Below are experts of layer 8 (counted from 0) of a mixture-of-experts language model. Rows are named router (the router's row for the expert), gate (a neuron's input weights, with its number), up (a neuron's input weights, with its number), down (a neuron's output weights, with its number) and show model dimensions 64-127. Each number is 200 + 30 x the weight over its row's rms, rounded and kept within 0 to 999.
Before each expert's rows: a language model's description of what the expert responds to. This comes from a sample of Wikipedia text that the model never trained on.

# expert 16
Clause connectors, copulas. Commas, and, was/is/were, and including or notably after a noun phrase in prose, as in mission is, activities including.
router,161,197,214,164,138,232,251,238,177,211,176,269,206,254,202,147,188,212,176,200,167,208,168,199,205,232,233,196,260,203,204,181,191,164,252,195,201,223,206,188,222,216,240,232,214,240,201,180,174,167,201,196,222,185,211,251,211,201,191,215,127,182,222,253
gate0,173,195,184,239,198,185,263,208,226,169,233,219,176,204,264,206,213,148,223,170,242,161,182,268,187,163,188,170,206,223,176,195,218,241,246,171,197,248,157,190,201,178,239,149,192,187,199,219,201,211,149,222,195,194,189,153,227,210,206,192,208,219,203,222
up0,159,255,218,234,201,187,184,256,241,186,245,183,210,209,159,237,221,261,191,240,199,202,164,188,207,243,187,251,172,220,218,159,208,162,212,220,179,210,205,168,211,237,261,181,243,185,195,176,228,212,228,181,241,196,206,188,206,228,159,191,227,197,142,227
down0,203,234,192,187,180,194,178,212,123,204,171,217,192,182,220,197,228,157,233,231,178,211,185,260,219,201,186,128,194,242,188,247,202,222,157,220,212,232,229,222,213,276,162,214,254,208,239,199,199,166,224,210,201,182,200,233,174,178,241,178,289,276,152,190
gate1,185,181,206,233,164,198,195,205,183,194,217,231,234,204,170,167,210,215,253,195,190,242,190,239,126,197,235,223,189,245,201,184,208,192,223,190,204,212,225,189,231,230,162,230,209,139,222,179,207,223,216,179,146,224,177,221,216,148,159,202,184,223,169,244
up1,155,239,227,231,228,200,214,199,231,232,225,207,126,158,217,192,196,225,187,232,222,165,249,204,185,175,184,183,187,145,219,210,221,233,222,279,206,222,177,186,176,229,254,183,165,214,157,175,220,195,232,215,196,205,207,192,182,249,213,221,246,197,266,151
down1,210,205,192,251,216,215,235,258,167,150,168,208,197,138,176,211,192,216,179,206,210,197,179,156,261,172,176,229,178,205,203,231,169,195,209,181,202,160,196,204,190,256,198,152,186,258,219,222,186,176,201,204,221,224,227,175,204,161,158,229,236,240,185,173
gate2,199,229,205,222,203,161,227,240,258,241,198,214,234,243,199,184,177,236,228,167,194,259,149,220,170,209,255,236,232,131,228,244,259,184,196,207,166,186,202,216,209,243,233,157,203,169,165,184,177,177,222,128,232,261,165,192,187,237,166,248,218,259,192,200
up2,200,178,188,144,256,204,198,143,165,154,189,205,129,173,215,200,215,160,161,189,160,218,234,242,212,200,182,197,141,225,151,152,169,173,194,196,222,204,200,212,195,135,231,213,163,215,216,229,201,233,201,214,201,203,210,214,238,139,229,197,179,162,168,224
down2,173,217,186,203,207,159,187,169,177,136,230,174,211,213,233,208,200,176,237,207,194,234,140,180,159,146,218,201,192,246,187,199,216,208,240,218,191,170,189,165,187,237,191,219,216,213,154,174,245,236,206,231,205,188,210,187,174,219,213,180,248,181,153,211
gate3,217,173,150,165,199,231,156,210,211,196,232,194,193,250,194,127,202,226,197,160,245,182,168,239,179,183,243,259,158,144,203,215,240,175,177,208,216,185,176,197,197,227,192,243,200,198,182,160,244,209,175,201,231,212,227,205,172,220,171,169,168,225,189,218
up3,201,236,230,220,217,160,194,185,161,161,214,181,249,205,178,155,183,235,186,195,172,227,255,206,220,210,200,186,217,238,255,158,160,230,197,218,165,150,219,268,193,194,184,168,194,217,190,154,181,218,170,241,235,176,201,238,211,198,144,204,263,180,254,182
down3,235,150,179,213,202,208,222,195,171,220,220,208,183,201,158,196,186,159,209,188,194,214,174,234,153,264,227,196,194,242,187,147,229,197,210,208,202,251,211,213,177,218,167,235,201,161,197,155,250,128,253,177,184,175,229,220,195,253,232,211,191,125,251,212
gate4,225,279,193,170,168,238,237,209,186,212,145,189,227,151,187,126,198,193,217,194,134,254,201,177,197,228,208,189,269,141,123,239,195,187,141,204,220,180,132,169,183,205,242,188,179,189,186,205,155,219,211,225,184,214,198,171,192,227,182,149,209,209,208,229
up4,206,232,253,163,168,242,243,195,195,269,189,222,190,183,207,137,180,205,207,212,195,176,206,222,244,225,241,201,203,175,141,215,183,204,167,218,195,202,179,225,213,201,220,149,157,206,179,198,192,192,185,202,155,222,220,185,179,255,182,166,179,196,166,203
down4,205,193,191,205,229,153,225,231,128,213,164,179,213,166,172,190,187,153,194,197,172,191,205,222,199,175,234,218,197,122,196,204,170,222,178,257,253,189,150,229,168,236,169,200,178,208,156,250,204,186,220,265,229,194,180,207,212,165,241,190,190,203,163,177
gate5,191,203,269,165,206,170,233,147,192,232,178,172,179,198,208,177,165,266,166,204,209,231,189,222,199,223,223,237,240,191,122,200,197,195,231,202,199,186,177,150,213,216,266,247,276,217,189,236,198,232,184,186,149,228,251,228,177,231,208,244,202,200,208,214
up5,192,232,166,227,174,171,147,208,179,191,237,200,234,216,171,190,208,226,203,207,193,200,220,236,174,200,193,138,134,214,227,208,220,210,189,206,256,231,240,225,199,216,223,172,152,253,204,205,177,185,264,234,216,236,206,166,266,173,185,218,213,186,213,141
down5,230,196,233,196,199,261,183,155,188,192,234,189,232,184,243,181,221,202,182,178,207,163,188,247,190,192,201,228,232,276,152,215,173,184,226,223,237,221,155,192,209,160,232,245,206,217,232,182,199,157,205,197,166,208,196,176,212,183,266,204,165,189,239,136
gate6,186,187,210,245,199,189,197,218,223,193,209,214,194,192,184,168,174,233,143,151,166,203,173,182,216,168,247,210,217,181,216,214,237,247,198,211,250,203,186,216,219,228,224,198,253,196,184,150,177,199,163,241,237,223,196,235,169,181,208,167,211,168,211,252
up6,190,180,217,132,182,200,190,195,172,213,199,181,195,169,220,190,238,190,238,207,245,217,188,177,161,220,135,211,179,222,216,171,190,192,179,203,165,208,225,196,147,218,232,181,141,216,227,187,225,227,193,171,217,178,171,194,184,193,198,182,170,200,190,166
down6,213,216,176,235,186,199,258,254,149,217,178,237,220,215,221,243,207,162,168,206,168,212,228,239,185,177,193,213,173,229,172,205,218,226,180,193,217,196,223,183,186,194,169,196,226,164,202,225,203,187,180,155,195,181,189,222,194,154,160,230,224,197,210,240
gate7,208,177,187,211,153,173,266,220,251,209,189,208,171,243,199,184,140,210,216,189,230,188,164,222,178,235,246,227,218,171,229,156,222,189,177,192,189,128,173,154,198,237,191,235,199,158,206,205,186,197,149,213,195,205,233,156,206,200,213,212,164,210,217,215
up7,145,199,183,211,181,211,225,206,194,186,196,192,177,233,234,173,198,160,200,211,236,156,208,187,184,181,241,149,132,226,205,210,264,282,245,239,185,186,156,167,206,212,217,150,153,183,194,243,183,216,171,196,215,178,187,193,189,239,241,215,239,236,200,214
down7,211,153,208,227,166,198,164,238,238,176,156,210,213,179,199,202,215,250,196,195,213,230,192,175,158,227,142,258,208,225,211,219,192,220,133,244,192,202,169,200,178,205,207,195,213,229,166,218,226,157,149,175,149,183,178,220,122,200,228,169,199,167,231,161
gate8,192,256,197,192,172,222,207,192,244,232,173,227,217,205,154,166,158,150,205,210,186,119,164,196,214,249,198,226,225,200,220,222,185,223,197,233,215,209,163,166,188,147,237,194,223,196,239,223,158,174,195,196,196,154,214,205,159,237,179,214,209,221,222,246
up8,196,228,200,186,240,217,162,251,197,188,204,218,214,209,221,186,197,170,227,246,212,194,234,201,191,217,185,214,146,230,247,176,202,217,178,227,167,207,195,209,239,186,156,134,150,213,221,188,226,170,189,192,188,208,246,206,210,220,170,248,237,155,167,145
down8,212,213,216,216,185,143,173,211,245,193,198,192,268,193,194,179,177,150,247,202,173,152,182,218,179,177,212,190,177,257,228,187,219,194,198,214,217,165,182,173,214,189,219,161,200,204,212,192,177,195,222,197,226,117,213,139,208,243,153,227,239,172,185,156
gate9,170,179,248,212,202,144,213,183,186,192,179,197,234,208,251,182,126,200,102,266,179,194,233,214,199,200,247,196,187,178,223,198,147,203,207,184,218,226,192,194,247,218,193,197,197,226,215,248,161,191,197,218,180,240,246,228,183,182,221,237,189,195,235,207
up9,197,154,160,130,158,182,175,203,182,211,166,216,250,152,195,193,151,246,165,150,210,234,236,194,187,138,205,225,198,194,193,188,193,151,180,204,189,207,241,196,215,256,146,201,248,259,229,174,178,205,145,176,169,229,275,202,169,199,181,221,166,199,208,228
down9,156,190,257,231,196,220,214,253,287,203,216,215,138,143,193,211,203,129,153,257,254,214,188,200,197,212,229,165,185,177,205,181,223,233,212,220,213,206,218,208,263,180,205,137,179,202,172,178,153,238,159,187,223,152,160,210,218,243,183,216,159,178,146,184
gate10,194,146,133,200,186,227,240,197,225,179,151,200,161,219,230,148,204,174,177,178,207,252,234,229,187,198,250,190,224,201,227,156,131,240,228,195,256,118,185,206,179,197,165,224,219,208,232,176,243,176,164,219,185,171,170,158,228,204,153,159,253,197,190,205
up10,257,156,209,212,257,187,241,191,213,193,170,169,176,161,202,164,205,175,181,247,215,205,172,249,203,185,204,177,211,231,173,204,195,179,206,234,202,153,213,204,246,166,197,166,244,227,216,212,211,225,226,158,169,156,222,193,233,187,184,198,189,209,201,218
down10,182,208,185,204,146,185,211,186,229,219,197,140,225,239,219,233,204,197,203,205,213,220,180,153,163,235,241,166,207,217,206,200,262,177,239,198,254,173,206,202,237,221,173,185,157,202,185,165,226,201,185,181,208,167,149,164,238,204,178,186,186,176,183,198

# expert 46
Country codes in results. Three-letter country codes and their pieces before athlete names in sports tables, such as ITA, FRA, BRA, USA, plus pipes and colons.
router,212,189,227,204,205,218,193,217,215,192,213,183,173,186,203,205,196,177,172,207,157,229,180,168,227,192,190,157,223,214,166,233,160,158,199,169,185,208,211,193,222,135,238,233,255,184,160,215,168,186,183,147,206,152,192,236,237,159,174,227,173,173,248,242
gate0,209,225,180,205,186,169,263,253,220,150,212,177,166,223,190,189,191,219,181,168,91,195,213,166,184,187,218,211,191,161,181,133,144,189,225,210,204,155,226,228,259,189,190,174,232,242,200,222,166,238,139,230,196,201,210,253,248,240,245,168,222,186,235,201
up0,216,204,205,215,198,186,228,190,189,177,202,155,182,187,168,141,165,182,214,182,147,190,201,221,233,210,207,189,227,199,120,129,191,204,169,186,228,184,212,200,200,193,201,175,194,226,198,170,138,221,193,191,187,237,194,225,195,195,215,181,242,189,214,237
down0,193,187,232,183,177,203,147,200,159,257,183,138,219,221,134,187,130,155,229,179,189,219,206,174,209,174,192,157,231,204,192,240,230,199,260,180,136,214,173,188,244,116,217,189,216,220,195,236,172,185,280,225,150,218,186,200,177,189,160,222,180,217,217,206
gate1,206,156,196,174,171,184,178,172,235,239,154,181,172,175,203,205,195,148,201,200,234,191,177,190,236,194,227,155,189,188,171,211,181,239,168,147,191,221,221,166,223,211,163,163,185,225,221,230,229,177,192,214,209,204,217,213,187,178,155,193,213,151,230,191
up1,186,196,170,170,205,212,184,148,213,158,174,205,172,235,190,275,224,195,223,212,200,206,242,251,229,187,214,131,170,195,236,188,165,123,254,168,188,201,238,224,154,213,212,226,197,177,222,180,202,207,186,202,219,225,210,175,132,227,191,219,253,261,202,197
down1,259,246,194,239,222,211,195,227,161,183,223,180,192,171,233,176,259,132,171,121,179,201,247,162,180,295,250,202,207,262,211,153,194,200,156,232,176,215,191,140,263,176,207,168,204,272,186,207,191,169,215,195,152,185,152,199,182,172,210,205,214,173,185,212
gate2,167,229,180,234,196,205,222,186,270,179,241,254,193,155,224,192,168,234,126,206,194,232,185,165,178,216,205,212,195,267,193,205,193,207,207,167,177,189,255,227,160,195,171,244,209,233,217,201,193,142,240,211,213,184,199,159,172,169,244,173,229,227,210,187
up2,287,192,169,156,143,200,200,205,159,215,162,129,225,191,157,201,211,195,240,209,179,222,208,202,175,205,203,186,203,179,190,201,236,201,202,258,215,216,163,182,261,247,221,192,186,167,226,192,209,209,188,221,192,212,181,211,237,230,205,211,171,165,220,192
down2,177,133,203,185,176,222,201,177,192,206,169,216,270,192,223,204,225,196,188,203,142,211,191,203,205,250,205,184,152,190,249,193,163,193,187,169,265,216,193,186,160,217,136,185,192,186,192,178,148,134,232,161,208,139,165,194,223,244,210,168,147,178,195,205
gate3,165,164,196,270,156,198,183,253,238,165,230,182,216,198,213,260,166,209,218,174,151,186,169,186,237,192,196,191,224,236,220,200,194,195,182,190,201,209,215,184,131,192,210,151,217,219,156,142,166,221,215,163,176,237,183,187,227,215,96,196,169,179,203,173
up3,234,239,225,170,276,177,164,205,192,194,117,178,156,179,184,190,258,174,197,207,191,186,184,166,221,246,259,197,212,142,199,177,188,166,270,226,209,167,165,197,249,187,257,227,276,232,165,222,208,194,193,198,122,176,243,204,160,216,222,151,199,208,159,168
down3,195,210,247,173,226,239,194,166,189,194,221,196,227,225,202,165,181,177,240,218,223,229,220,203,197,150,253,239,207,153,180,242,236,169,202,214,247,235,162,219,207,200,204,192,166,181,209,230,200,207,189,204,254,178,261,224,179,178,224,171,191,208,262,250
gate4,194,217,182,185,222,166,192,198,216,179,183,217,185,184,171,240,165,242,213,176,203,182,151,205,189,220,173,167,224,214,200,219,220,187,144,146,218,205,240,195,238,188,221,183,203,213,168,172,195,177,195,221,201,208,204,162,164,232,128,163,120,242,192,196
up4,183,185,204,214,168,268,151,206,140,224,187,168,177,225,218,153,259,243,183,213,209,167,229,156,214,146,218,205,202,172,272,172,194,248,209,276,218,224,202,211,175,243,201,148,240,187,268,221,160,220,237,179,216,185,212,235,200,191,223,228,256,219,201,177
down4,207,166,222,183,237,245,234,179,204,217,154,225,186,169,174,216,178,209,254,238,196,220,185,168,188,205,193,211,229,197,194,197,207,169,213,205,207,154,217,239,220,190,218,167,192,227,159,269,258,195,208,184,171,267,203,185,236,213,222,191,236,179,202,207
gate5,217,187,175,206,201,196,178,207,145,204,190,221,205,215,221,199,201,207,192,186,229,210,193,197,218,199,179,180,207,176,223,217,190,258,204,245,193,241,183,213,241,167,216,190,230,230,212,200,258,183,151,157,235,242,139,189,223,178,177,246,183,187,211,186
up5,215,181,214,144,246,188,182,256,179,197,198,148,185,181,209,238,205,221,207,199,184,204,229,211,160,236,246,208,164,191,200,186,165,221,236,210,182,214,203,193,250,161,243,209,164,203,187,175,189,212,197,241,182,226,150,219,180,186,232,241,160,140,227,263
down5,188,220,236,238,234,157,198,194,188,132,192,174,227,193,178,237,183,186,199,213,176,181,199,192,241,174,214,230,225,160,201,167,186,235,190,169,224,217,202,242,197,207,151,234,201,158,182,186,222,202,192,257,237,167,241,166,213,148,210,225,236,177,178,223
gate6,190,243,201,204,218,191,218,177,222,212,190,232,256,177,184,152,170,186,207,189,141,230,170,202,269,238,218,193,151,163,256,209,263,206,173,236,178,199,182,165,214,143,200,232,173,183,119,211,167,191,212,230,175,197,197,184,221,218,260,229,176,205,222,190
up6,202,250,203,236,218,202,211,201,242,188,176,223,211,169,212,158,201,180,216,212,147,235,165,227,220,206,245,127,210,155,203,254,231,225,267,236,202,195,154,214,215,171,220,201,169,193,137,205,190,204,209,168,179,171,147,227,218,240,254,208,208,253,188,175
down6,215,171,197,186,234,216,190,201,230,190,251,212,196,239,242,215,180,207,172,233,204,216,176,229,220,198,212,202,201,228,196,237,215,190,201,253,185,233,188,200,171,226,220,183,187,201,264,190,156,217,240,182,211,173,196,225,168,140,257,217,191,196,219,209
gate7,220,173,167,237,197,241,213,177,235,143,169,207,184,230,198,156,136,228,223,184,218,227,224,230,170,166,251,211,232,185,185,184,182,223,188,191,212,165,184,184,210,178,220,192,191,227,236,265,201,179,168,204,175,214,199,205,206,160,182,175,178,205,181,211
up7,153,203,214,169,198,130,188,224,215,209,208,219,214,202,183,221,200,197,159,227,231,173,208,160,226,187,209,174,195,230,156,260,183,220,245,200,228,245,190,219,175,219,149,221,301,154,193,230,141,201,166,177,193,193,156,182,218,232,200,159,203,226,208,201
down7,196,167,197,146,211,198,168,221,231,205,186,236,209,204,184,200,201,153,205,151,238,175,192,179,145,223,187,234,211,169,255,201,194,205,184,203,153,157,216,182,229,164,164,208,171,202,197,191,212,241,202,178,253,126,205,209,201,184,260,177,219,213,195,141
gate8,196,229,187,224,232,160,174,144,199,217,162,160,145,179,209,202,210,207,142,198,186,205,190,218,234,211,188,233,219,182,133,260,212,212,214,151,199,208,233,173,239,191,137,171,211,273,219,197,181,194,190,194,188,190,120,277,202,169,168,213,265,209,135,234
up8,222,201,242,241,224,184,229,216,209,174,198,194,228,222,159,159,203,187,187,187,222,185,186,175,205,200,204,209,176,228,204,233,212,134,213,227,173,207,221,189,194,186,187,163,241,166,178,164,214,186,199,197,225,180,252,209,189,253,206,172,196,201,171,176
down8,181,216,182,194,217,197,214,230,212,156,205,140,139,214,233,195,196,219,149,153,232,241,189,212,226,162,200,154,222,239,222,227,142,180,156,147,211,160,222,204,204,187,138,162,187,186,216,193,218,207,261,203,206,161,185,205,123,197,258,225,238,252,251,180
gate9,194,197,185,151,184,221,238,229,217,173,150,170,222,194,246,201,190,181,197,175,202,244,181,174,232,233,210,166,273,223,174,207,227,185,217,198,215,249,230,208,180,205,173,170,176,215,155,217,208,161,147,195,183,175,199,186,204,195,202,216,198,241,165,225
up9,167,165,238,203,176,231,224,204,205,199,200,159,189,176,202,219,173,231,170,175,184,226,252,224,237,205,177,216,218,194,203,229,197,116,254,223,225,227,187,205,169,187,228,193,246,204,234,182,219,250,207,234,249,200,189,156,152,171,172,245,211,157,163,197
down9,208,202,203,202,207,205,231,196,220,190,177,169,211,190,190,237,227,196,227,238,201,222,178,216,236,206,262,199,187,191,186,192,178,212,198,180,180,160,164,233,199,174,254,230,163,176,183,170,228,197,196,208,220,179,188,180,239,216,185,190,216,132,189,212
gate10,233,198,162,268,223,180,236,190,174,172,201,213,191,166,179,135,201,200,174,181,156,210,152,195,243,169,181,182,254,231,169,240,196,211,183,179,197,215,206,149,213,104,169,268,183,221,236,154,221,209,192,172,191,231,216,215,179,167,181,204,238,166,226,199
up10,189,240,241,235,219,189,160,195,234,235,139,233,258,210,184,195,208,220,163,166,224,211,259,235,119,231,189,230,194,200,189,169,247,205,164,233,203,207,205,234,198,188,220,210,194,186,125,235,192,232,218,231,180,198,235,174,198,242,197,209,208,223,211,211
down10,230,233,204,214,135,263,199,158,171,232,216,235,198,197,190,204,204,213,195,214,163,224,233,209,153,252,210,245,225,167,165,186,194,163,209,228,150,186,239,223,166,257,253,239,203,190,243,192,220,250,202,152,224,218,223,206,179,205,232,216,201,197,213,173

# expert 0
Prepositions and field separators. Prepositions and separators linking a head to its complement, such as of, at, near, colons after field labels, table pipes, goal-minute apostrophes.
router,172,186,177,191,207,187,244,219,193,190,169,206,168,199,216,226,201,218,124,183,179,250,196,191,222,176,181,151,241,226,177,220,174,112,213,208,213,219,208,205,194,181,177,264,220,236,168,170,215,177,216,134,226,151,226,232,190,157,229,154,172,152,233,207
gate0,169,148,175,197,182,229,217,207,252,217,231,228,235,236,214,201,190,166,189,189,214,237,136,190,257,232,193,198,235,198,215,108,163,140,173,197,187,185,217,196,158,160,123,261,257,200,237,176,249,127,226,182,177,218,223,257,142,174,140,192,219,229,264,234
up0,215,244,203,188,180,162,173,169,184,156,176,172,187,196,184,162,226,196,185,208,192,177,232,185,150,222,180,150,167,207,211,243,230,273,235,229,230,164,149,187,228,239,239,162,196,208,205,234,183,242,160,204,241,199,176,180,242,248,229,201,146,172,165,200
down0,197,267,188,170,237,259,160,233,190,122,217,154,193,238,218,167,172,162,208,208,162,131,216,170,207,154,136,182,190,228,148,224,170,220,222,211,215,198,162,171,179,191,206,173,193,245,226,118,163,232,225,209,222,137,234,225,191,242,249,153,193,205,220,224
gate1,227,182,213,174,195,144,169,190,238,221,138,221,206,182,198,209,173,177,184,192,212,231,245,252,206,233,212,189,185,210,194,251,200,201,190,214,206,252,220,215,184,239,220,266,198,216,214,222,184,223,204,164,246,194,160,216,163,173,207,172,243,140,249,221
up1,199,245,212,182,213,183,205,187,196,172,185,165,182,189,202,189,224,154,250,208,166,188,244,208,209,195,183,181,228,222,237,230,217,197,196,221,175,179,263,228,249,139,200,238,196,198,198,230,171,224,160,209,227,231,241,240,242,152,224,180,241,188,191,196
down1,227,198,216,183,176,165,205,172,134,172,148,129,161,228,212,214,135,196,209,209,213,222,212,166,214,168,182,174,163,260,194,177,147,221,202,191,236,258,228,169,220,244,164,193,227,206,197,105,192,212,188,207,190,220,170,157,206,164,183,155,154,267,236,236
gate2,223,195,163,187,213,183,236,239,153,183,195,213,185,210,169,218,208,265,216,151,195,152,256,222,174,220,161,170,230,181,169,191,225,192,157,187,235,273,189,217,179,194,242,232,179,163,187,226,216,213,209,221,241,188,198,162,179,153,177,213,159,161,194,236
up2,219,203,223,230,223,151,225,123,143,274,172,216,168,180,173,191,211,199,223,200,144,218,207,141,214,183,148,159,263,166,196,206,237,207,174,235,251,188,253,209,240,168,192,199,115,215,193,234,221,224,245,225,160,196,212,198,169,192,190,206,189,168,201,189
down2,230,242,184,146,203,237,202,183,216,222,190,251,199,185,231,266,169,215,166,185,231,184,191,201,153,174,160,157,170,175,193,170,218,193,171,201,187,211,229,195,195,226,198,173,261,174,208,198,229,225,215,240,194,156,240,151,205,166,185,141,177,222,257,196
gate3,193,215,146,179,223,193,238,198,196,289,198,206,243,165,269,261,226,221,167,183,163,215,161,213,182,260,170,229,176,190,193,181,169,182,168,174,195,202,251,192,224,162,172,238,171,220,159,218,212,197,208,214,194,246,199,237,212,168,129,215,204,185,228,207
up3,177,260,165,212,179,194,233,215,227,237,166,209,174,197,218,204,169,191,221,223,230,121,212,204,151,195,222,195,207,212,151,209,205,147,183,153,227,228,177,187,182,174,193,152,216,170,160,167,188,240,211,225,149,202,163,243,224,166,211,176,150,227,211,219
down3,135,196,264,254,184,133,168,160,165,161,194,227,155,191,172,225,183,211,199,177,209,153,218,162,276,246,200,156,236,129,152,212,183,226,197,197,205,167,217,192,234,169,181,160,229,186,215,214,209,182,192,170,200,249,157,153,209,180,212,195,223,223,170,183
gate4,202,210,166,172,175,175,260,216,231,235,162,230,203,176,202,183,190,213,186,213,183,245,232,195,186,195,192,175,207,172,241,187,166,143,172,172,141,189,235,263,204,185,206,220,279,184,211,212,169,165,184,190,199,208,130,232,175,154,208,252,183,168,212,182
up4,184,181,228,239,194,163,170,231,141,204,191,207,189,192,159,193,236,150,152,208,248,179,167,248,180,236,232,201,215,196,194,205,212,235,243,205,252,160,195,166,171,196,150,205,136,181,243,160,214,231,195,199,173,181,210,185,243,237,179,202,231,232,181,185
down4,191,150,205,137,254,204,241,200,234,189,237,213,209,164,235,200,186,154,186,212,209,200,179,195,177,266,195,198,234,194,177,192,184,177,165,195,245,225,201,121,178,241,277,254,150,184,158,169,189,230,199,133,202,188,262,196,224,211,208,178,160,210,232,203
gate5,175,220,163,171,246,225,205,175,176,176,218,219,201,160,164,260,185,183,171,222,202,233,174,202,235,230,161,176,243,240,182,187,239,211,211,170,219,195,145,189,178,194,254,204,234,213,164,177,252,187,212,189,252,189,176,227,155,207,166,176,198,176,199,176
up5,177,257,159,220,193,222,231,190,177,172,188,203,178,163,165,254,203,208,150,214,220,238,209,220,227,215,149,155,271,200,211,198,196,196,279,219,217,224,194,189,208,191,226,191,225,190,152,158,245,243,212,216,246,141,225,196,175,266,156,137,153,212,191,200
down5,257,202,209,190,166,199,226,164,192,169,202,220,235,206,216,228,198,185,196,214,224,248,178,209,165,196,232,175,212,266,219,222,196,196,145,260,169,199,224,192,184,161,226,195,185,217,215,167,209,188,188,110,166,195,222,219,200,221,183,221,222,212,228,207
gate6,193,205,184,245,213,211,222,192,218,191,190,221,227,220,256,239,180,187,206,242,173,266,246,189,235,185,232,181,194,196,215,163,204,207,181,215,139,175,247,212,206,155,209,175,190,225,139,186,147,244,205,226,205,234,292,159,195,197,190,225,225,175,167,233
up6,174,197,251,131,227,171,194,155,222,220,193,210,203,222,186,174,213,254,223,183,232,151,188,246,206,201,251,214,209,176,212,169,171,210,241,187,276,201,183,198,226,248,185,204,179,213,238,210,220,163,227,237,195,187,121,205,225,192,222,186,198,228,256,216
down6,182,156,175,216,192,192,219,216,176,215,207,180,195,184,185,215,198,214,163,190,220,196,173,183,236,241,197,224,238,193,190,179,193,185,162,199,217,186,210,171,153,143,199,173,224,208,155,221,189,185,207,213,161,185,146,202,207,213,165,209,230,161,149,229
gate7,200,152,242,242,222,235,255,244,226,235,236,224,160,202,176,176,201,209,197,185,195,220,195,156,226,210,175,223,192,184,225,217,202,204,237,165,204,193,237,194,221,147,209,275,169,202,168,186,210,224,173,215,236,165,215,148,209,214,210,186,215,151,216,210
up7,182,180,209,182,191,217,188,235,254,218,274,186,150,150,223,221,183,212,213,244,136,200,194,144,195,230,181,221,215,172,176,195,192,158,199,203,133,196,187,225,222,167,213,264,185,204,177,238,173,182,194,238,172,228,215,233,201,156,162,235,214,230,166,199
down7,202,199,245,150,208,241,175,239,155,214,202,201,248,219,174,182,177,213,186,207,212,186,168,200,204,158,146,193,155,239,154,219,206,214,154,223,269,231,203,159,210,167,215,216,104,183,139,221,188,195,186,184,190,180,235,240,210,215,147,229,227,201,114,179
gate8,252,218,189,205,181,190,231,235,197,217,196,213,191,163,197,155,235,213,228,154,190,219,178,192,219,210,195,227,194,189,181,206,274,192,151,164,220,206,181,214,196,185,210,160,223,214,138,211,288,196,163,192,153,150,236,187,232,152,241,219,198,206,188,232
up8,148,189,212,233,196,157,172,164,203,193,162,205,211,183,213,179,219,225,209,232,206,205,202,244,219,222,218,195,239,160,277,165,133,207,166,194,188,235,180,246,184,227,252,130,195,144,205,233,160,166,211,230,226,242,187,169,188,230,197,177,180,212,202,179
down8,199,162,125,205,228,181,219,173,218,197,234,231,182,221,235,214,196,159,186,204,206,198,153,216,245,252,246,210,188,210,250,235,169,217,160,220,183,272,200,186,189,175,243,285,217,158,178,172,150,182,212,187,193,221,206,162,228,153,120,202,157,227,196,208
gate9,164,220,191,189,186,154,191,256,250,226,177,259,182,219,161,201,159,215,176,234,201,180,220,185,240,237,248,212,194,178,203,169,175,196,236,200,188,169,258,248,175,171,229,214,222,202,163,183,196,190,206,212,183,192,154,174,178,160,170,187,181,239,238,171
up9,148,169,209,210,223,178,246,226,218,139,207,213,263,150,194,196,236,214,169,166,164,146,202,196,239,209,215,162,209,191,243,182,188,181,220,217,211,187,214,175,180,163,242,136,248,184,279,233,197,179,210,169,229,127,180,180,225,152,202,207,183,195,218,200
down9,254,215,202,229,167,196,223,254,189,214,170,220,221,186,214,210,179,221,173,178,197,220,185,186,190,181,212,205,218,193,195,151,200,240,197,168,182,218,264,190,200,223,201,187,232,169,214,185,155,178,169,198,211,222,218,223,195,231,209,211,201,231,200,183
gate10,260,177,183,158,240,173,212,210,159,196,218,234,225,196,218,175,214,228,166,186,223,217,183,229,196,168,196,200,189,204,186,180,252,194,226,159,250,213,170,189,191,217,144,208,177,182,186,233,221,171,170,131,194,243,197,228,159,234,191,159,212,175,162,213
up10,171,242,110,200,170,171,200,194,228,199,214,233,205,181,177,183,224,198,183,221,261,231,181,170,155,187,231,154,203,178,170,186,224,239,178,166,194,241,185,192,211,226,174,165,215,225,211,176,205,206,230,235,195,184,217,205,174,201,212,170,175,234,211,187
down10,189,174,207,176,181,173,229,157,155,245,223,207,235,182,170,168,215,241,224,207,174,171,202,174,251,172,223,213,213,193,204,218,176,241,220,213,217,198,265,195,165,238,248,222,230,231,202,232,234,180,193,227,193,265,223,195,213,207,203,155,241,188,142,146